Below are experts of layer 2 (counted from 0) of a mixture-of-experts language model. Rows are named router (the router's row for the expert), gate (a neuron's input weights, with its number), up (a neuron's input weights, with its number) and show model dimensions 128-191. Each number is 128 + 24 x the weight over its row's rms, rounded and kept within 0 to 255. Numbers have three digits each.
After each expert's rows: a language model's description of what the expert responds to. This comes from a sample of Wikipedia text that the model never trained on.

# expert 2
router:122105105126115152166128130138110138125133137097143107195135123123165132087157130093127125120126135125131133118099171151147142148060097144193125152117136171132074129115144217118103150102117096
gate0:122127122126140117141132139159119139105111144114140133136135108108130108131142123137112097081120101128188155154149157156118115093140093112110114153096114113135091113062184117150111135144120143
up0:161144153121128108112119111091105123132104143138120064114093119122196128074113132131104113091122137153131128129144127141144124124125131134119146109099175169117127148106103111124136099141112148
It responds to: Pieces of personal names, chiefly surnames and given names after a first name or initial, e.g. Mitchell, Wade, Carr, John.

# expert 5
router:125089122159188133117104124163095180105133076103130153163130157140138110095129144130140129102108138134137146130133143130138149123135077109109109164100127088120129126141126093147150129140132124
gate0:093131151078105178105110105117116141103119143137117149143146116131134120156167126115193125161133128147129138132119122115155141131138138091163159101124112116098114108109094122097141109151150135
up0:243087124119132127167123128132165097124145111121148146133140165121117115119115145085146100148100138187120108142114125132167125112168109182124123148105125136131106143082177116124124162159137133
It responds to: Short vowel or syllable pieces inside ordinary English words and some names, such as tem-po, imp-at-ient, g-ad-gets, itiner-ant.

# expert 58
router:133110124150140144108120114143077128121151072064170148149102126138160079120131119164156126104112160110126125131134128151131128117140074117103111153107126119079111139158142128135146141152130115
gate0:159104124131121123168146092155130114102149129148142088126164110112139132134110143142122148100141122122094095122111145079157177162136121129152138133183083106140095097173121156117136143155170139
up0:255140125100087126123113168121129113091154138098112160144119110149124135153160128137125132107131098148107110120080123092139140156189129122142148106140131105152113098115126132136151161148128154
It responds to: Periods, closing quotes and paragraph breaks ending sentences, especially after quoted speech, plus pronouns her and him in narrative.

# expert 1
router:105138098115117127145177143105105153154150112130166141110096116130130142154107141109132116167086118141162099159146100160127121189101144145122134163138152144062121131157122147165158114119091102
gate0:131147129141103140135130150108120116134160131149135110118097147118121108162122142084111098111119130128142156111136106147134119086110112150148094114130103136085155123126098110142147125132083145
up0:200102116135108130124149163109146091164122124164167133102112123098129114187141161096121108134100124131126130109137103150125152125119148128118143077111123113161142118124130096101126125116114159
It responds to: Colons, semicolons, closing parentheses, table pipes and line breaks ending fields in lists, infoboxes and tables, plus linking and, is, was.

# expert 39
router:099100152107153178129117150101100131114153125110122129140111123131160117123130109110165126143118149164145128099129116137143112118099104121129125116155106152078127150111123138135130117132125121
gate0:139122140120140165118180137107128151115130083101158122159109098151105127114155122118098142106117121113118141110155130150128129160123078102151134144160058098127126177144137084104122120159122123
up0:179137156155126144130123103128174107145136097067137142141097137145110086121145152181095118132108130113132158094111139108141137164132116165113166154161063085154119126129159134101136145120123116
It responds to: Common verbs and function words in running prose about films, series and people, such as is, was, has, first, also.

# expert 59
router:143157105118116113125179146088084118105168140125141122136109164158151126138103154084124122146123162078123142110097074122108125132126123117127121122120150111157143123129091138092118135108107155
gate0:074153133136138118151103103133165108121115145134105150082086143114151078105126145095121108149109160184109132137112121151154120122114127126096122166111153113091158183157125100145144173133127132
up0:159131149141130121161140141141093135156160122069139099111083137138125125152109121123137141090093134106153106108102122113161119094128150098119123112132140127097171131107105132131080121101133135
It responds to: Country names and nationality adjectives in infoboxes, sports tables and biographies, such as Slovenia, Turkey, Bulgarian, plus opening brackets.

# expert 4
router:151160101128110115045144163162136126122130145131133143114115126124150142124121178147143107134095133058082146139115085095119145186140117135115129168151158122151118097164147151164111148131128099
gate0:139128135099147152178127163130132113133116125101127152138164124122140121107115143126109087069115106134161131119106118143132132113130148132115091123121105136134130148159137140143091119127128166
up0:233136119115139141116136155109151130099145157096129106116113140122153106103108149154075136120144149141146158150148092115087119151134165144101097106143134140165127109141107142155108114114096106
It responds to: Mostly " of" in names and phrases (School of, Battle of), and the "==" opening section headings like ==History== or ==See also==.

# expert 19
router:130097112129098108142178117086112126140152095150154103131110139156112116134112117092150130130116133107123124155085136120139129147103134088152141118159164133106104106163091208100125128118116122
gate0:144133103122073121136134153096109197100126140133083106105125118090132112196096131119164141132101115130150162161143146107089133126104139139138172105142123082092132138107137120148122077128156086
up0:219136101123096155134113117095144157127129148154104128150145166143109144137142144116134108163079131099127137163126144120100108073114127086087098135135127143071118151144142106101150132172118124
It responds to: He, she, his, who, and, or in biographies, plus pieces of player names in tennis and darts draw results.

# expert 3
router:102096151119122130130139167143132145127161136132132073135105102144160141134153107120145130137101150140125137131162101125135156102092112118162109124157112094126149146139134198179149107148133075
gate0:098064124109124143112113096119200155117121138144124128121147142118136126139097166106112096126112095116143099108118160107124113160080119108135095187106137145128152161126121200140106126163156121
up0:187162135137141111094121076134091115153107056122120104151152103110120167144122164144134080124136145143136098148071160153133120133152118126124131140174132147092124116188107131155136136130119117
It responds to: Pipe separators between cells in data tables of results, elections and statistics, plus capital initials of names, as in J. B. Jennings.

# expert 10
router:128078131160118139097081148128085133111121149101113179074148110133163173135140143141150134101164106109093092099138157168090176131112099190089110170164167051127126100134119074119138127114094114
gate0:142128120137156152154126114120116153101117123172120159159159140151133073150170129090135171113155117137134110150145149122145124152120108107085138139142144120137139130145066134131135139114087126
up0:206109150121141130139132113131144132142115163135115130135141135159115130108135145102107145153091071157126113094141136126135136112159150091129092141111151133127138115126113135124158126133124106
It responds to: Articles and quantity words (a, several, many, other, small, new) plus first pieces of rare words and Latin species names (Schm, mult, Imp).

# expert 28
router:118078124144147129138163127094090144162125113151132147161118163148153112125089136088146127150137154145132132150098130134124132137115132073148124117153146129130108148173110162125124098125134128
gate0:171132148124122163144183124127133082093119095096110138104147118107124145144145139099138104133127147096140097120154146135158123182147113135133151167133141134129157129135137095138119092104107105
up0:200102138097139137115148130080161143116121133140116149125152113102114127120104135146139139090144151121152093118152152136108122140147156077160123179113150103137169155168107177116107119138136144
It responds to: Words like not, no, only, died, served, life and career in biographies and sports records (Did not compete, Championships and accomplishments).

# expert 61
router:117090134135121102138158130135116150146125166105157118149116125119187168104126113091114145119148124113126122132102151118098124130086125115157119165131136159152104124157151173098137128109144095
gate0:147129159116096152129143132202170117130118123120125114141078144137141108101134138117147114145133136140116123130194188130122122152099131127126094132112144106161113132156121115102117147152122169
up0:169153167147138137129112158116126109146145149112141109135173121152110140109116130127144153114121112090131114085140138117107076146174091148114143145146139124153097176116119149136089107144111133
It responds to: Given names like John, James, William and surname pieces after initials or first names, such as Watkins, Murray, Bartlett, plus US states.

# expert 49
router:127096151108103094199149149085112132093148177110131177080125139101128133108113160108142138126158107092146125138096097162103130150136111114154131157140155146137095121146120149073133135127158091
gate0:133172111092106148147123138166151140111121136108125123113149130127153126132124122181158137122121143131131110131129123176165092125118100176113106105118093123139117141173087174128122170088138123
up0:150149118156114113175148107110142134137107113136158115102080110086137116130123101140146137141135107113114118126181141146086170101095084158139114089121110155108136142121200116154079135137113128
It responds to: Name particles and place starters like de, von, van, La, El, Al, New before York or Angeles, within European or Spanish names.

# expert 54
router:096115148138099145084159183159086135121122173116147178100095126169133163147089135097139149133104158085097112115100124133145144124124131181142160129143123131145097138123109125141135098156142150
gate0:129113100119142141064128117179133172143157092132146118154149117173131121141103141113150108135140159108161127125125145120114124165129127172128126124118135148073109103116118162095067111133112141
up0:194131115138073137089111149163131140145132110099146111150161130144114161125105142159122158141156096139136118159080164108173162154108114131147109122119098126153060122107143124100127134092159101
It responds to: Month names following a day number in dates, like 18 November 1952 and 13 May 2013, plus spaces before years.

# expert 37
router:113142091141103113109148101175109139127151163112137103087085132179135168124093117080160170156128127094102127081129109138113156161105130133175121165129102114165146101135147100076146137109115134
gate0:133133132156150192126159149095099158127145138110111112087118134106162136137103157127163140149141161126147100141122101138094122156153087102159138122136178115122106127112110129135158176177122122
up0:208151096126154162105150122120095094138147113130114081104076162157122132119114132118105129152140151160136157151110136129148150138140160104168110139119141110185126114126145142132149123120107092
It responds to: Endings and nouns in military, political and place contexts: 's, County, Party, District, Corps, Streets, plus coordinate symbols and percentages.

# expert 9
router:116109123124082116124151175116152167127149163116122190095093119131162107107088125107124120115182136120166130135165142146106139153119128129129154107115120133106114131132093111115134073147117122
gate0:101113162128099136168175120124158149138102142133100132198101097144089136115143164140138138146147129119132168129145139165142119100107116145103124149113092154123095111108071144141165127131127133
up0:211121146146131125144148156129124149103121135114087121197080154129126119134144135116151114112132176113129144151110123151135138098113158150089123115116121141139134117136147138155155108148109149
It responds to: Colons after field labels in taxonomy and infobox lists, such as Clade:, Order:, Genre:, plus coordinate symbols like °N and ″N.

# expert 24
router:091131175121149102150157156113091137129162124103117160108121147126140175132139142082169106108136176085129131122135100139101141137156106165115076161107116075136114134151109095090125106163145117
gate0:140083154135179142140091162126107115133120159107090089132138173102101112140131102133128079106124128092147154101112113157137139109093128147118118123149143148117092099113131147131152112151158164
up0:242063111170129127101104178132108124111146135139156121141129086150076106150169141175107158101131122137099124156126108127111141108116168156129102135141158149148153100159115138120160155149131102
It responds to: First piece of a year, especially 20 and 19 as in 2011 or 1973, plus capital initials like K, T, H and CJK bytes.

# expert 50
router:124103118107145122112167089113102172116144115104174155110133119153162122132087117059142096178132168104181114088105113155122160121152120105123144109135125144138132165131132139138101111128137138
gate0:107101129143095153134151118120083130107110111106146131157138118163165138074137100143161134136118154100146144102121132110117131155122113147144109145098125115089098154154155151150109152092093159
up0:225111126171109103130156091107102145128187131110138191123156177142167141112097124201118126134135123124122122130103129144124115078155145136115110171134143101139138165127140116161124153093090130
It responds to: Two-digit number pieces, mostly the ending of years after 19 or 20 in career spans and lists, e.g. 2022–2023, 1991.

# expert 56
router:107098111083133132168127131097109143104162174096124172152101105124134122102126129126143142105124118130155122089113133148100120129087115115106099161116185125126108125111143119153161132099107095
gate0:131126130106113098145157107127120171111186173131139089101116163116116148130142122085133094120107097164115135135137126130144102128124095126145114142137120120147118127112094125123119177142117160
up0:245121125134111106111126132153137129126164131130152092115164152114139126119153127100156123113085097167130139108137088145105134107116120124131124131092114075118095105112136125108115100092147103
It responds to: Scientific and technical vocabulary and markup: biology, chemistry, math LaTeX pieces, modal verbs can, may, e.g. Monocots, PubChem, cells.

# expert 27
router:144134147142138150070161150166123112139135144117143088124104134159182132124146112125138123110127111112118089146094132132094155165138108113133139154116116123114072146157127176135125150114129120
gate0:143147129130134069089092110127119134140122125138138144124146167149141120149129108116091134128148085104157106166155128132104108125159104083129136109124101151110161162111094136190127127160105156
up0:254135156133160109115094100112110136168132125126152119121111124151133166123123130151146095084141114136100139128166116153120139123126160131152144164138150130129174109159102157145167101096117144
It responds to: Pieces and words inside proper names of places, clubs, events and species, such as River, Cup, Green, Racing, Schweinfurt.

# expert 44
router:124141166107109107141156153139118190120123142119158088100064160188128161110126165109144094164101115136112133174159118143128160136088162103177149127138156092168134134111091165091145111121129104
gate0:109125151085109106116121140090135097142109107067144114135106117182129115115143155142109119115106144131138151122123123136104127114100166128130096133131131148149134152151155127090128085132102131
up0:221084133120142181108085109125105125187123154133129181113105133139115123121133149140194088131087094152135133114154120126127086100128089141137137138090162139119140120121109107142131096125123125
It responds to: Word-internal fragments of foreign names and taxa, plus geography infobox labels and coordinate marks, e.g. Bakhsh, Capital, locality, °N.

# expert 20
router:132137113123130102122142130102093107092152191109146175131092111137170170115121147122146140106149108130134122078153132158107150180123106136114092164114184092135137103119141088071089129150079103
gate0:147152092111095138102169126143199093158110163119133162159117126133111150115108117166102156144131133143098135146112113066156113122107107108151086148132128108124121145139157121119148128121155096
up0:220109169134134083110114150120106115085134097127095151089129158167098128159154140122145135139091095104075130090108151125126113114147144162135113159120171097114135124129152146134183120120120156
It responds to: Closing quotation marks, periods before paragraph breaks, and heading-closing == markers, e.g. ,” and '" and ==Career==.